{
  "d_expert": 128,
  "moe_layers": [1, 3, 5, 7],
  "vocab_size": 15223,
  "attn_scale": 0.102,
  "init_std_up": 0.0399,
  "lr": 0.0014,
  "beta1": 0.9,
  "weight_decay": 0.17,
  "decay_fraction": 1.0
}
Below are experts of layer 5 (counted from 0) of a mixture-of-experts language model. Rows are named router (the router's row for the expert), gate (a neuron's input weights, with its number), up (a neuron's input weights, with its number) and show model dimensions 0-191. Each number is 128 + 24 x the weight over its row's rms, rounded and kept within 0 to 255. Numbers have three digits each.
After each expert's rows: "comes after" lists some tokens at least twice as common just before its tokens as in all text. This comes from a sample of Wikipedia text that the model never trained on. Tokens count by the router's weight.

# expert 65
router:135108128120137127065172103145139182126144105154149114168067115098171136146129094128160129160100129113126148132133134092093113101119138121171145129083166157147123136159141125148105110121131125144147120158101137154136114157128121097098150097095086134111159130161123122117121166107120129160113106142110118152128116132134109092168113154111120139115103097144114132100105152088160161148101089147125093150198100117162137130118084128146136107140128128154129105101170115089115124149133150116112127126105126104119175149110146118125126164116180125123178132166118136144109127120171065121
gate0:154142109186207106129114135137149095150164136163104117102137131117102147118165091114132138096162094125149123133073101090057123112143108111125166099131125105133110135117141126154110115127077092143075143146143117109180119139167140108127084095130123132162119135140116107148115166162116137109117168145133114132151117140119128126148115135089155150075135148106098105122106154142161116092078151122138135155153123127105109111126129129172136086096106171089133140128129120087147132167150126126111161099125165136149172133105117171134128124128126134139141129145100163138144121134144151125
up0:138095125106126166155130127150084121148126175149112102080113131107157093129137127129132115092138119163121158097137143125138111101095163132149108108096134085142122154160135129145132133144133168143146140120108127052114125128105116123109148173140147101083088104124158145112158125132127173144075142140090148136084104135149134138156143170124136120130162184086125138159127104137120146158108087114104090056126113118130108132153100139126092105136159131085101126111159076109085140168097120113157159124131092112133127128143125105133139134118114140083122156115103124133102135150124120161
comes after: "20", "19", "–", "18", "17", "16"

# expert 69
router:154100116125118167113184123157138177107143099176117103133104097142137149148103102138145135169109138097105142136144097135093105126138150106110128157106127172157090124126135114172088103152100133134115143154118129169125136143111124117151091126114125171091163161161139103145083144163111133142131135158153120158124102113121130106142134180115150133107121097131079160118115160123170151148108108120144083139143128119166136104067113130111138148130106141140152108096181080100076173158138132154117109120110116110128134171069131143125146124129147122131134121171121161105137114143141110113
gate0:150094128137148106116139140127150118114101119133125137148115128104114096128106108162165132136162102150151134122132132127109157141083121127136156120112123130086108106134107084154128077119132114136116181123105127104153107159162093145091160143104128091157111124119144101088149133122105084104129158161124131119170113192128152106121096109146100140153053090097134081100094137142068126123097124109106141115137121131112143162125153089138134152118146129124111113128112163135142156106126111052115134130145103135129114095065078137139132163160114110132086103140141116102096118132148106149
up0:133110129134111131137150110150081188130167147102168115146106128106103163116167107134145120108111120118113120130068142088155166132112122136112138123120126147159124102132081127125159157087108167098172095126117132098111122092119165100132114094159114111156159160113162160110118148142140161151096156108102092096117096133100115137124122134077108149121183140143113144104132150116144134110142115157096132112131150130156122114141104144150111109127110086148131158150172120114149106175125135149126148144152153119196172163133132090158137136149122154142177137133133167129091157152155137134
comes after: ".", " of", ",", " and", ".\n\n", " that"

# expert 38
router:160096112126115141096172123143140152127132130184128099128078118120119168167090139136145133143107141079112153125145102135129142110131146096122149130118144211136103134146118103176085100131079139139127128154120133152125118123134117152139093134119115180099143184151114109160139134123141132159106141156125110176136103123150099103160138170122134113137110100135109114120122163090157177163064125119165095126121109137160113114095111142157145143122102103160163121093174105104105158174148128131108107112136155107128135147098136170143161147135135118117124121160145160119121139157143139119
gate0:122078143163117113129166122164129140126109138152142119154122160135136096134079126094116117077184134114139119122150132141127122150166154144113101140089134117165104170117134113132145154120121084145124140155157163169113145146119128132143136134128143167086109105142147127138074127107180071135110125150158147137100097110153091114115130148166130130122121141087057141159076115110173099125139087128164103134133158159122096106124117138115140118142161137098114066097137080122104137173088141126148136091121104128121120153091146108112126094129142170113154114134128130147132118128113130119
up0:154118136117145129152078154117094117101130088115135100107087105133135136109204124156120125130093146141123129142107133148115148112115076108105174114131079097131111071102169167136111107175135136117109112102095102131126116150172121125099110142094143133117103131167177131154103143133092142137148141105114102064148126145114168139130149149106124137110152130182203133110178111142125133110138148110130152127146136138121136137118144127083122129155120166159121139205118150105118133102159123137107113140107124126134126127155112105140119130142177117127127128135113146148091113107135092154
comes after: " of", " in", " to", " for", " on", " at"

# expert 11
router:146103093129130114109145145117140155119157107156118137197111091113179123168137091147118119150120147084086182137137099085085143110095144124130139118115153161136112142155140142162103108128126135131144117154106137169146108136116116105146118067115081127065153156170127120131114142143144130147121155121170143162142094124127136121183144125115127113142111102119120137097146173093136187159091106091150123124183129133147099096123101123134130142125107109170169126137154125103087138140148138109107104119104104122116151134127132112122137164133127100124154142162126123126131134127160061121
gate0:099124149145095147156110141136132116143137100090180150165132170124133115116130119142114118136098101143105112123132141134102163111158169086113110106126105111148126134112122087098119137109126102100091112161110158172128118089126160116139116166120154123113159128123166071131172154142157105144178138123120099137117117151176093145101139107140137112130133144094153072178134151099178148125102076139100171141136165084120139137147152150162114156179105115140162087140157140107128141083122119135131126105092155125133123114155157120089144130120123137153106104106116153136094153143143149106
up0:160112175143118094124129108184109134113094130161127113111139143158116112132110134132120107094105136142138145136138152141108117139119152139112135152173154126084074168112123157123115166118128138152099116137117112142129090131097108099128160130130120124131117112167165129161134103154153050139087117123159109125143153129100154112136095103137115103144142173124092140084129101143157105104131100143104139107147155121090153166139129167109145174144131168107151115134139108149085112162123085089122172151123139100115113123129185136147123097095123117128130079157149120091118156150148163083
comes after: " ", " (", "_{", "/", "–", " $"

# expert 16
router:112110084105112165117160150125118155091127128182127107156105095114123148137125060162128112131101134087153155125148098080133146102153137123118124101129146181139130104152125143146096096126096129132158141154128145149059129141133133111133107111104085153114121124126127120108098145112143159135083133158143099153141104094118137115140092131082137158112096069123129173124122161110152177138098116106151106124177128124125120092095101109130136102147101107128146121114165100093119137131151147153094115150090114128140141105130156126135155149132145120121176154155119192127129125139150083120
gate0:111149095155151120125124117095137131113162110092088136130086153110109148119115138153117118118128170115128140132179131120142114130130174130113109159160139127127154151124156124113148107118173096118171126134169127166107110136069093167169127130136154117137104148130122122167138090127121128159109081127082180117143138117121147108118103132145132134163160068122116165152137151128137080109111104098159148137122158063113152152114143104119113121127116118117140156116094146087104174131141160146105144101152159115125138123097117106179114107148102098125180149098122170110122143137116179131
up0:142163128124129123110115126128105071157134130132117129147148162178105123142132109148150154131130139173113106104109115114137139172114140108136074155139119128139133082118094127145153125137153164137111142130136110148131125169156130097127144132192135159150113101129122088143099144133147106100129121097148157122105157071161138130118081159112134109130135157161157136148140123170124129134101172132147156100131087142127088114114124145140101107143176141114121126113172164086185141115139136123096163131100102152165124148125153171121163117138170131118099089125162138151118137197152160090
comes after: "-", "==", " of", ":", " G", "|"

# expert 30
router:142113095131121125120198119161136171109154087189139119201078104100158139139135092142119111116103119066101166143123107107079142093118127133120160149110170184129106129156131091141109094118106124120139137153096155173116081126167115121120112087109112138109155167153121124174129150149121143143103160161161129161127094109102101125162108152129135130106107116138126133109103155106127141138098134142147105158192114136154114093129119123146104141140114156146150113115153087097145146128117139138094109107134124131132157134116115125126146132152121100123154123160130125116149123142143093113
gate0:165118112142115134104125086110135099076123148110143099128131115126113157100110130132106173132098187155171146137124091103118136105113099066140146143094121144118122145120108151156154121135107127192125131181129129128112146135125130156130128114125105121154126100113158127125089160133124086131159155137159120149097148133126123149142134111141088121118162156163131129166140137107157112127101119127157169112138177123131141093095106119130167158112142073148144170083150125137110156096136124161156134106109154154054139117101104140118140127111166159138164096139111175138111147165102140157
up0:144102127133120118128161157085114142157150126105147152128142163109142123126128107116153138116120075117155123128149130101154101135078140122115165108143083146180148154143095118127093121143129120152144114113122161097161071121069131183100123104131173170121115167153144119105103157152136152122136133080093121117118157143132120107110131154098117085118155124101137111147137114147150155116115138127133092113144097089150106158123123158152139071142172160127117069130162103080134108103117141106133105091116116123147106132135118078122115090149138075122124111097119161149134147151148143145
comes after: " ", "–", " (", "|", "78", ")\n"

# expert 40
router:173113107133110110107193123120149144107130107209109126127092093138147159166121083149146129167140135083111155113111125119095141122123127105123165125131167182146090113123115129158116105139130117121151121137106161151124145143137116152116107071139106173099154174156128110138087117119146147151117144135160110126118098100132129103158154123128106135108113120121134115100118160135150187146095109112163127136134097137168116100076075117144133185151112138169176124124167099140099146104116159118121123121116097096131131118095119121137159160140139099121141151168122116147119112142132107124
gate0:110117163084118127148165121115139109175124152140128068138172149130133126143102112129095131125115095069149134107094140125107093087140165133139092145105084128137135133129123142134150138143124106126092086143132119102145112114110096147114159086127160101156129097118144096071115125136146132121106122116118130155118129121105091148151108147122104102067122159076170145148110188150147114147161131102108131109120145171103160143149111133161148142119109160127163126094102164141147115141114158137134105164131104144110122110078119134132116128151139113136182152181103123132077119142157146138
up0:136182077137097116115154105106076114121120151095147112140154182168129147125132138162101123137064106096131169131100071120146117132122161144115127135116118143133113117126109131117110162129132141142120135134132122133133122108136104109111128114142108126142080093132163104096131097096109087117110110088091129125142134082150092139100115136079117113131138119118124108136159126139149052079138141117102156130117172149094119117121121124067128090101135100177180124158150148124114136108104141096157149126151126121129128147114122113152120134107147182094131122094144130097129141102156103085
comes after: " the", " a", " The", " number", " of", " for"

# expert 29
router:132119130113172148104148104115113159125157128171124114186113119085154162158131084152129130194127128118107147128156094122080168105096162112168128100103157147145116133157129121127108103118110129133151129174115134138144137106128108098144125090110085136067149160179127095199108139125138154137115116116164118155124114131117137113162083142139128114128117108093101151106111129099169150151121130117145133133177128133119147114086073101151130132132131111160171099130144127090098151139136134107098116099120100122122154138117138151116159148105140111125133120170167136134125119150173097139
gate0:153093135123139100082111103112126134108140120163144155134069107178135106130122140113168112143135121157123109108115116119090113146113153123126112097125142120143099145133091127132133117091123116118124168171152109147098126148076163151160142133108149155110118165120076105145093129140105092175152104120117131100106104117153142130112098123117136097139120166119109171088150154143091121176126128112117141134103096078174102113075108137124153143083142108134124130128121139129051115157076114134130119140125109153152170167102133121168138153133170122102157134117143098133093132128104151137
up0:086130110123123128149110133145117132134123080096146126128124134130121116144154149097189119147113095143137136099136123139127113129139138125138149157114091157141112115149156115103153126158163129112181136080089095129115117120159127167074134153159124133147157157151148091109133112125125167103079118099167142096152149118096096111108096157109103136102131103156115162140090112157157093126135122148134165138139078109111192142139104105162064140111114108155095096122124162157162158130145103107117121133128155154101110143097138172088138131129131109116140137083138128087147138106147138169
comes after: " ", ".", ",", "°", "′", ":"

# expert 21
router:160109105119145138086181121137157144114138113182116091142051146110180138146113085132156136130113105110132156122160070119100120100103159120131153117102155156159102139112119119182123118131122141136153108142120141137106079138143103120141139050114101155138164122152133135137099144129128126174130158162151136177130079123096117131168146132121135128117088121135123129097108162081138116132098115093177109137135131148161108103091114106120140148134132144155120103090154109103118155145127143100119107121095102133148138159096111101122134103145155091139147143162129164122129139126132100126
gate0:134123151135123110111121157144134132138114112135117129123135105112138094133170124140148084149102120107127122176063143126091131112120123118141111124103130170126145099144132115104127138131123077104104161124070092131097146146145122061123128128136148136094116127120161111081109144111105088130074098098125131121118117123148131134121061114088122131142141135194074140093127103130115138147091144106087168070134091142150121146128119121148099118140145144076112130083135126104123097089095179142107158138095120132153167093120121129158143112154138172127132123144164128134112106155135117130
up0:114120103119077119110133122100099103165126112098132085127188141154084156129118167119072121138128099123119112110149112090130124117113108119090122122143100124136105142126128115178111108097080128143155130161148146136148144079135118166112116151108137093116151137124085145140144141113158164115155135111142115097097153128147105144109174128148171111162133093124148104144141148120116126145156140149160136187145139159106141077162130047155151112126076106144144118190105113113116105152136131134119100123117128127139114107097158154104109134124134104151102108094129137145140111092112103097
comes after: " the", " The", " a", " his", "The", " this"

# expert 17
router:180112114096126159085139124117127157119120115156137080157094133122188152148149065133166158134092122097125120121179104109109125122117181097125126152109109137119095124142133145158128105107117138111117112132109140129123118147137086105151142041124103141087116143140115116134093158139100158181115147139109123134145082091137121132145143123124126160120096063136139120128145177100147141143096114124172136141186120136154094093106124147123146136129118117123155129080149128110127155125131122140106127133128149106130150143126129120108176130158159112158161130163136128105121112158152079126
gate0:155079140135158130133146131119143151139104091140170153182089131145123098083152081128130145175143141108103131103140126115146176122137144126119125122105109127143133097140116127136099141132100144145097134125140136179140140136157128139155098111133111125158115164122121114153155148150085141135169159136126126091139120124162158126136116130100102137112100093115124132194155128150170132138105155110168144109201156139162160124109112115143112078107084103120144102137130124145114141158127114150164146120117124085145107069114169175154123137174083145134153143130129126177109121111160123149
up0:095098145162134104150119153094104121078175144129135125166120121105140132139086160097155156130145106187078153098104127072119100126139119107095096102118112147119113108129152131133103084106119085133156129148141168131141135119161121137109116154105131151143121143127074133103127127160127136159096143138135106192095106147114132164167108108131096073123106173136105122164100092122142159110156110119093133134151119156092102138126119123124127124135073095159117136158161121096146142134135181124144122157097169142134130120155143133158143128111121158141104130137108141104172146125144158117
comes after: "-", "==", "\n\n", " a", "See", "|"

# expert 70
router:146092130116132174091161141141140141109158132189149114153089116113168127141121038123146165157109125107103136117165096086100123086129155117122139128116125141119125114113122119164090103140098102132160149148089145161106119117177096128142128106090123152130170133166129101143121151156125137169137129133121092171166102115112128126147139140132135124123094142127101107132110163104157143137093098092166129118196154117145099127120106140154117148141089139166130118116186120110129150162135125106112125137113140096161138122091166147150128126118130127160148124161121179119137130111130102119
gate0:130119099111121130139137105145127157135136113110126106133155132117147136143108113109120137162145117150156112125135097115119097134150151129142097137122088131127101133078145126161149155120083171190142158129098134138118134081117132098141080123125129087134125133149102085128091098172112067171142125079165115160160146101154117140126139104120079118131160130070156104125135164101169115088143164089080107137132113125138168134133119096107132102095123173126114120128096105105118120109085091106133109126109145104175152097155119129144095137156119141164124142113110119109116117081126109090
up0:111165122092117111128119158111164117106135118140141091127141150133134157124100139129114122127108149131088159115128089120111094163077099160097146106094149120120142129094161135129125124111152155083106195108142130134148140133107109066115119117082139106117115162097125101119111098156152123139145109117064156157141140132103151147129092156144120128155159089158121107129120126181090136109119106138108129177123126130154154092162145126122129124102132126138110180144148131127137121181129128103158096083133112162141141134176123075130158119147138120119175143102163099145108161096146135158
comes after: "-", ":", " •", "|", "\n\n", "″W"

# expert 74
router:150099125094113127079189140156158174121181103182117112177094124093166143144123082127162113154108124116143149151132106114097145107140129095096137119117141171129093124137127116159108091098107116127145113141130138165158110117153122136114137098110084126103169152151111132164104152119120149165127135140123105148145109105110119113169114169120148138167139099122110137117113151090141159145103131115158118166179122135152125108085087138111125130147124131132141114108188097103073161158115145144114091126105121116149163162109107120134125116124150090117141144164124133100133135154140101103
gate0:116133138107107126122149120111154141139163113123092119157129130133087112108171108158140131134166147120157174130165084129150115087149143106103125085158125126099124103130084151126066110168134112134105127141126172140105134119122093112121100107110143136145112102103117183138154106130168126119131126189139162113123144132111130150091170116115124123158086155121118149131141121156132131102082164148122123069152115128144106110123105143131130101110034138149107094090148117115108153118125128199108147123087162103133165112115139118141113148138129151162142110134118127137156130143163118108
up0:127111108125137170143166126127133090124099153131118126095146158114124105165132105181138118139180127142106110115113111115113105146122133091170138110118169094178151113124141138140095149149133128117113148112141186107105135087119093116116138135132094140119098130155181130091088104132109126141129136134156101134140125123125166104098133119044110120121107130132099119140088104151118094184108111151126130050100147109112130137155135139169126124107092103126157144163146154106122131137126085114161165121137138100112189139152163152121139124178156135145158110131100140144118111103119119138
comes after: " ", "|", " (", "–", ";", " November"

# expert 8
router:098108126115111130105185124136136138107146127190127123183112094115121151195121026170149152148140143118120161088153087091133106118102149113144169103109129147133115101142130076179095110138112118132142129153087129156119110128145113099134125080144110140116157128169132109150129138122140135130157151155163107138137092085117148117129136159107146121111089091130136145125118136117167145177100105124142128143168129127112091135100105102100126151143131112131135103112189154101122176148146135132150141118131113109128135151109125138117152139112132144106164153110139112133111097125132125149
gate0:128138126144107107100088158173116137110148146133092114165097161093157154148136121123135135156123131151111121098119123110096115112142116130140108080152099177142120164179123118173131102163140140106136112132152124109123142114115116154128147078170098147119157117120065155126096128119137154136096164119129125125127101115065156093138140105133119143114164104156106182160118114118119172137128082073123125087149106132119136100120118104159125111150128116156171172107173131101110129142097120119114102164168118138120117102097118127122148142180135158095145090138122154086136116111145106123
up0:134125124139118083120094156148085166144125125143073147127102122113159142123115090157158148159142128131133133089138131098114129130103125139139137114140118175139087101099098133141112153111166142068126131125073131090140123107105125129127116117129144120148138114110085115165099142104133127145136127129078086160135147099074162114129123101134154135145156074115133163127104143164124164130143100128118136092137099146128097139117139128120180099156144147137177183123175142102131096121109120113157140112159144135105187164101153129154172156142140147101162141097088158124134121115137113100
comes after: " |", ";", " /", "%;", ":", "wood"

# expert 24
router:142107105132134125098151129128140138145145088165099111164057102108180138124142100142145146147107101074113161142160105095100154124146157105124158155117124149132096113163150121114089081145112164144135117135116151165119055126135110125124147084128126166079172188157118101139142151161127119144152131163150103151121116097097108111145114182121118127128090107119143154106091121108144136149102094107123131129151132134136128124086122114115144141131149126157176105115132124105085162126122149151077118100142118096138126128102121110140132161145138113126138105126150173134147135128173108142
gate0:111138158156118167097139180144107118123126123134145126185141126100128118116149126134161100142115096123119151130130144115125148143152145139108139164135111128094123101154129126114127163114102172088124106133130141177126119110157161142125156112146135110136140156110082114088100154096102148143110134088075154167124114117088094150091122125135112069090115113101125110189152121163155136102119106103118110134152153135136119101126114145117167140123108150141143151134153121126143108149100096139101135123152188111160122082117122131089132115057077096161159097153099150104145130118171141135
up0:110126153134087156099144144115147086118138133119083088144124118094137135105134163179143155167121092129135088133131128126142136131138131121130134140147112148108187042110124104147095115126103141124119142139136159134113127122134120144139108105111145151081159139129138092090075107140113150164163111082143146146171127117132077156117151152152142144127104104138132145156133132154172105116118078130085139146162133147106154127136130158102151125128137162157148129140117106094125122149150115108106164159142140110155079103079154138079125115141125137126184131134124135094072140133109148154
comes after: "1", "6", "2", "0", "3", "5"

# expert 13
router:163092125112151136058162127144148145113134126199122107165114098136149147172094103142155100118106121127096140149146082081112141119157127123161154113100141180130121080152122072126103123131118144113141126147118135134133134124106121128128124101119089153124150132167105106154116156121115142184124137158140115139130128089114125115175132151120144118103124075144108154113110149068133142138063131133156118131160159128157123123089101103140106147122114148146144121139167106150117152133119149105103101100093117097108173134089130111117165136123157104148119137158119165131138140112175105142
gate0:131055115122133117154136123126115137134137128106106126128088168127134126144121127101143171137147123087115121133090147116152111108123120128114173093090122118093138142121134143129147148173108121149133072181084116088119104127134104133115085129134077158083148107172107117099125121109129162153136140150162103138117136126138124126135136078127123132161113122143149146160136146149150128151140062137140112205088112127146156135104099135137109106100115148169119090107148092124122146088145121151122151160136092191137148145095113151125175112140130098146138106122159131139089146149120135159
up0:089101097128121097115151098134119128114150104123134139124119109126121101121144114122117172132107110134108140120133089150096096158119093131163173099175133144134152086121151123186119130124117128098068146132131134151135132158100168106163173122068127098104120147096122116137104106166077115179159104118142100119155146122102144119093112127132140127085127073125138091144108132130132147121123119101141136110092107137131098113163125130087121127112142122127096160130125155135099135145136122102107094097128184158160153128138043153112113146130139159097123113095135145128168117107127149162
comes after: ".\n\n", " |\n\n", "\n\n", ")\n\n", ").\n\n", "==\n\n"

# expert 41
router:133112091102113142125144104145134152127150134191143148169081100091106176157110050112134154145124117131145158152132091118123125142125137103165125097068171167126118096124099121159115077126104107095113112140137145128086112146129129103139131063145102143107166162129113129180103139133134124117115116146125117115172074119134109105153130158113119147121099136156081110106119138097143153145091132106143117109155117136127128113067146097109118139157128106144123144107148128104090146150126154136116127107122111139128136140127139150113123118130119087130140104173128154125146114147128054119
gate0:175130150162157152131121118122143115159117119106130118134133130116150138130152106160157116176135110077107131138162081120122140145092127121092101110098157171140110138115105143113117174146146144147154164138180118153125134129119141134168113111156094123125135119131104162107122112116143111174100142129154098191161115181119143078115148174140136150132146123124137131118147142093117113155108089134065117125097120118145120132078142129129159137160159115201107138096130151116106102103121142156142099149118075113140147162103146130106125118124103131144096107166080169121130108128158123100
up0:126169140144112170110141155145143129102149114118144105138114178148143098114132116120138149163135150179142104114164147090136111126159108095155140121165140146140113135063114154089111136182121125112116127122129153158180134112121106148112131128140153117150118116104154097126190116106100114162138086098135094113127148156138132126126085159112113128153180141109108147131139120169150126124127144137092122105116180085127116156117119186124131124112129138163097120118130120133085149111107078164146102139104085123104130133079149117088143137112088081098124107147109127100135117160175128121
comes after: " the", " and", " a", " to", " an", " was"

# expert 1
router:116124114130134149112148125138168185117142106157141144167090081118156114138107076143155146121125117093113135124128124106088127068116142091162114125102159159125087159119161136149114074126104156142135143152096154152088080151135137148140136094101091134116118123118128135137108151156123122146117161175128158187161090091086121104119137149114147118140086108136105158090091141117151145140114132115130106125159144129161117108098121115133121164146113124144156120082180095096067168148122128141107102088117128120126120150101145128135122152144140108152151151136106132122115098121122089144
gate0:158149137166136150129114157175107152091110133128103094115110080149134169208160108140127139122125109130128138126135197108080139160123114089138094136141127127112102168131112098101150155125110093128103145131091099112144130102135133116146148125151162133117122115124145134079138105143095128122105107103098129166165134160079139105113108121082107112133138122138116087103138134120176135122115104106100095112123161142128112132130137125138141108136144112092121139148143113077103117175120134126105125105125104117130155133134104099148191169132105144089171141117123182146139135153163129077
up0:091118118105114103115125142104124156157094110093162129148138150109110143120120132130094136145088146108108143101162087116170073130115134111111110103163106128107109118158141115113152140172114162097135109131101105127094182120125119090116140095096131150174100111144161156131156122156168087130141095122136166089120124122141116127108138125133169133150141133080165177165117131141108121104138129126093144108140140117123139134130150099107117103142154120133110166095145106151147106072109146143124151139148135118110115177098146154130090112112129150080117127158093092213112112133158140137
comes after: " his", " the", "'s", " a", " her", " its"

# expert 14
router:167097135140147170073149121130126116125162115186131122197110097096129145158106104149158106154115124102098140142183113098104122119089168060142125108112129179127120120155155129141100111127148110149118139180097117122137126133152122134131116117128107123110150160183119123151119141149136131155143145139130113110115128127092073151156135123136136132135116112153130132108084142068154135130130095149134092138156122116162139121072113084138125132152127138121150122112195112095097143132144155093088124114103129095123166140103116127109124164135141114115159155127140166135136091148119108105
gate0:138149090132153141078110124136107137114089107112117124130095112145118153156147113129139109131139158121129132111134141157138105106157141122117122119121127143068136120185107126120121171158131108176137098148121131091161133107059138110152145124105126152166064179163161133132170131131161134156183164122125133116133146119108172133147117125152147173160135134099140154099087140109156120119173091086135125118118163122110124112098097120175128160110126113112125121112127149110129082126143147086122170146132154090107116181148153138163109120155119156120125124136087130124164110152130149093
up0:186113073115089129117113102130121119154096125128140154146152093132108140109140128152091108099148126145143122148139140110134131117119157117106120135128120182107144154137124119147108135100113071153148143122100115169108117129102153149114102107154128127140097142167087164148161112101114132166152145161135142147140122106133113106112094103149145186147093139194103120127117116119112124096139104130098110104115142111153066150136123120111137136067111117149125062120140098145131152122121078131138189102119164139127163118144091119174118139139115121127112071153110154144147146093122125090
comes after: " (", " \"", "\n\n", ".\n\n", "===", "=="

# expert 3
router:157106119116105145097142115113157144120155113201118132130122094114153152160099104140149132130101114115123168109147108103090118130135152113114122112097138164158097152168139090151113098114139118141144119152102122137129103137179120087132114137128150135094158146169121132163090126121112130179137126124144104135141113125144141113185131149132083124116094115144154141121102154103142136157082146113132091121184097125174124109104107109143124129133138097169139125122176115134081185136123156162068161117113094092120134153112139181119149134147141100098156105163123166146144128159124121118
gate0:153105067138112138108126190135101120113122078193132109124162136142119130095080123140164165145118111143130183124092091175134121091121130144068088115161141140133094113131151161128129115140100103123134170154106146156133129138117098161149080145127107130106100119140164120116113119136146168140134120086142119112143144136123109128164125124147115100199111125102128171090145123116146133147087145134141145081114158094141123148119135121151137132094124129169153141109109121127125091145115174129100144131142127094119160155126113126158147162103125103112129127132100165125156118145103111083
up0:133136114129146148115143114176114150166137139146102146152112104150133104129101106167153139070128158061165100153114151122101133101159141141141119120167150152164129132107103146105144136141173151105132103138122126129128164132095129111106188115124106108132109140143138118129101138127116109132116161122114099127118109169100157061101158151102098136149181132104102119134142101108122146130155120151096104130132115115163089126128123106147119140177088145114073119108141115133158120061144105157155142097103132068114167111135111114154114101154143115080123120109097139171105117129106122115
comes after: " the", "1", "2", "3", "20", "4"

# expert 4
router:160099107120103174087161115115141147136139114181137124194109089109138118133107083130153137169114160104116161123150106120110156096099146071131115115112126138127132125128123096163098071132108133127128127150084125144127118109147121126130099108092104184111152171148137101138090161134122116092107143130159151151135096129097122104159130150140138138127093104096093170107128141102141146151132115113169080124195102106133115104115104106142143118143140088119153136101152102134103157135131142136103095119120137112122165169100146079132147146127186120119158136153115146139131138107133107113
gate0:135130126124102140140147136164135112139169140134166113164106142181128117120136109127159151169133122127133120115152087159146141151129144083123104098128158145103130139147148153120146138168127142129109094103130126101115130114162127110124180105151150137156120152146108157114137162135181170118125140091110151155141153137122124143147091079151137123130121154142111145124134094111122160120109129066194152125102127174126130124157137116117137131166126149133120129138182165131092131140157133108052108149119115123155105142094172128134113151130077126171117124103131096071129154177159136085
up0:099145147102168144151112135104108090120095135083126158120107115062108117134144161128106129099121128203161104132151159142150102173162125127119123136126106085152124145129140105130128084120090149094157124142154137150169113153129139140128173144149097143128110123127109133115116104150104133149054111120096140044107119176155133113145125153115109147130138129107175104118164139104116148153119131113105108082121088127122080129127141132137129123133125098144115126121125140115138096123116175098103115147182143097125129137144136164141108129121157122109109189121104107160109108132151130118
comes after: " |", ":", "-", ";", "|", " ("

# expert 26
router:123117108131120170108158140129121148133136131198133119174078098134157155152110000139159156132110109078106153103149111113130145127129149115124177116115157175134118105139130118152094095129103146135121141129109131143120113126147106078144105083122127152114150145161130137155121151142148116154127146164139129113128111121123140115132132163142140118115067083133084128103109125102138145159065131112134125116173128113146122114114111093126134173137122119139143129089169158106119153141121141087132127116117110117145134156094139129135165149133137121109137127137121137151112139115126116147
gate0:123144116179134110129141085133160143135146108143081118147170155107136127111099128101136073158114108121115129161145148133112084123127142103122109146116143118100110156136137112124152101102143112130143102143137125161161134129127147141144124121089136116124158172127128148122142147137116156159106133145137123141109073184122122117116143156169114108132191162122137167148080123170151124129106132102173121156149133128096101096164155151116145091146093157115103124123159083086150087097141148137128132143123146127111100064143074121113112109091132097143185121135081153084122134107134144143
up0:160121128092136118141094142133157115134087175137116139119137124130136136121076123163150160192175139115153133113127145147132132121130106131127133109128156125134129121145110089093094149150166111108128128151111121120139165111166110112145120101115091158084099135196073146113096148153149138134102178113135099142109118100113101071124163103108116092127148147161147123103135117117073124078135144121151086150116161126100137133116168160085166131141119122121123124147155099067088124130097116109151131140100153142122110118129117077126114109150124131151134110132075115149122129107103137101
comes after: " |", "|", ",", ";", ":", " in"

# expert 61
router:141111102098131141121162103135123141095162113215136124135092101104162134159137113133145142167114130084106157148160106123084128098128129121133158121100120143119136102118112138159102105118139129144146114154107117136135129110147107171129096102093085158102161152137118125173128157133113156172109136126121113175138102120139144103153159140117139168087118112156119131130128135103113144143115120109174106130149110112137118111098099129113137201124104132154181120094150123094094133138150149113107125160129111107130146174098150126136148166136143084154123115206104176152137138106145120144
gate0:131129126138173092112141105166149137134131130121103174137141152116141153124140134091143151117144118124166120070146091125136127131146120102131170133120150127152147165124128130152137087105131160174121130131153120116086088161127149114129142082103064122130110140133096167100172137145118129132147127172118133106092130116112121143120137135146163125137109110098150092130114185092129112137165106091121089165112097104141110116110157105136155122123112154151095119163135145124100159181120076154140137097126106155121138131092093165117093113164192156148171117104132115101139121105087140132
up0:143156137127133094115108109075122155136138124157126113127156138136127109106137136083140108153124158167155147077118142116124103099131098123150108154108159111121116109132156126135093127114145168100122124127129150144101156096122108193181140132145189156155148103146116115103097152133150108137161182096143158156135144153118130151096138140118151122100104172121125152118125129110143132143135140138134151132105173123145203105159151127138088118135104154114104097103113118121134164150137168116138125136134131168145128161161191111135133124142140094171123149094132189157126142139120119066
comes after: " a", " the", " of", " and", " in", " an"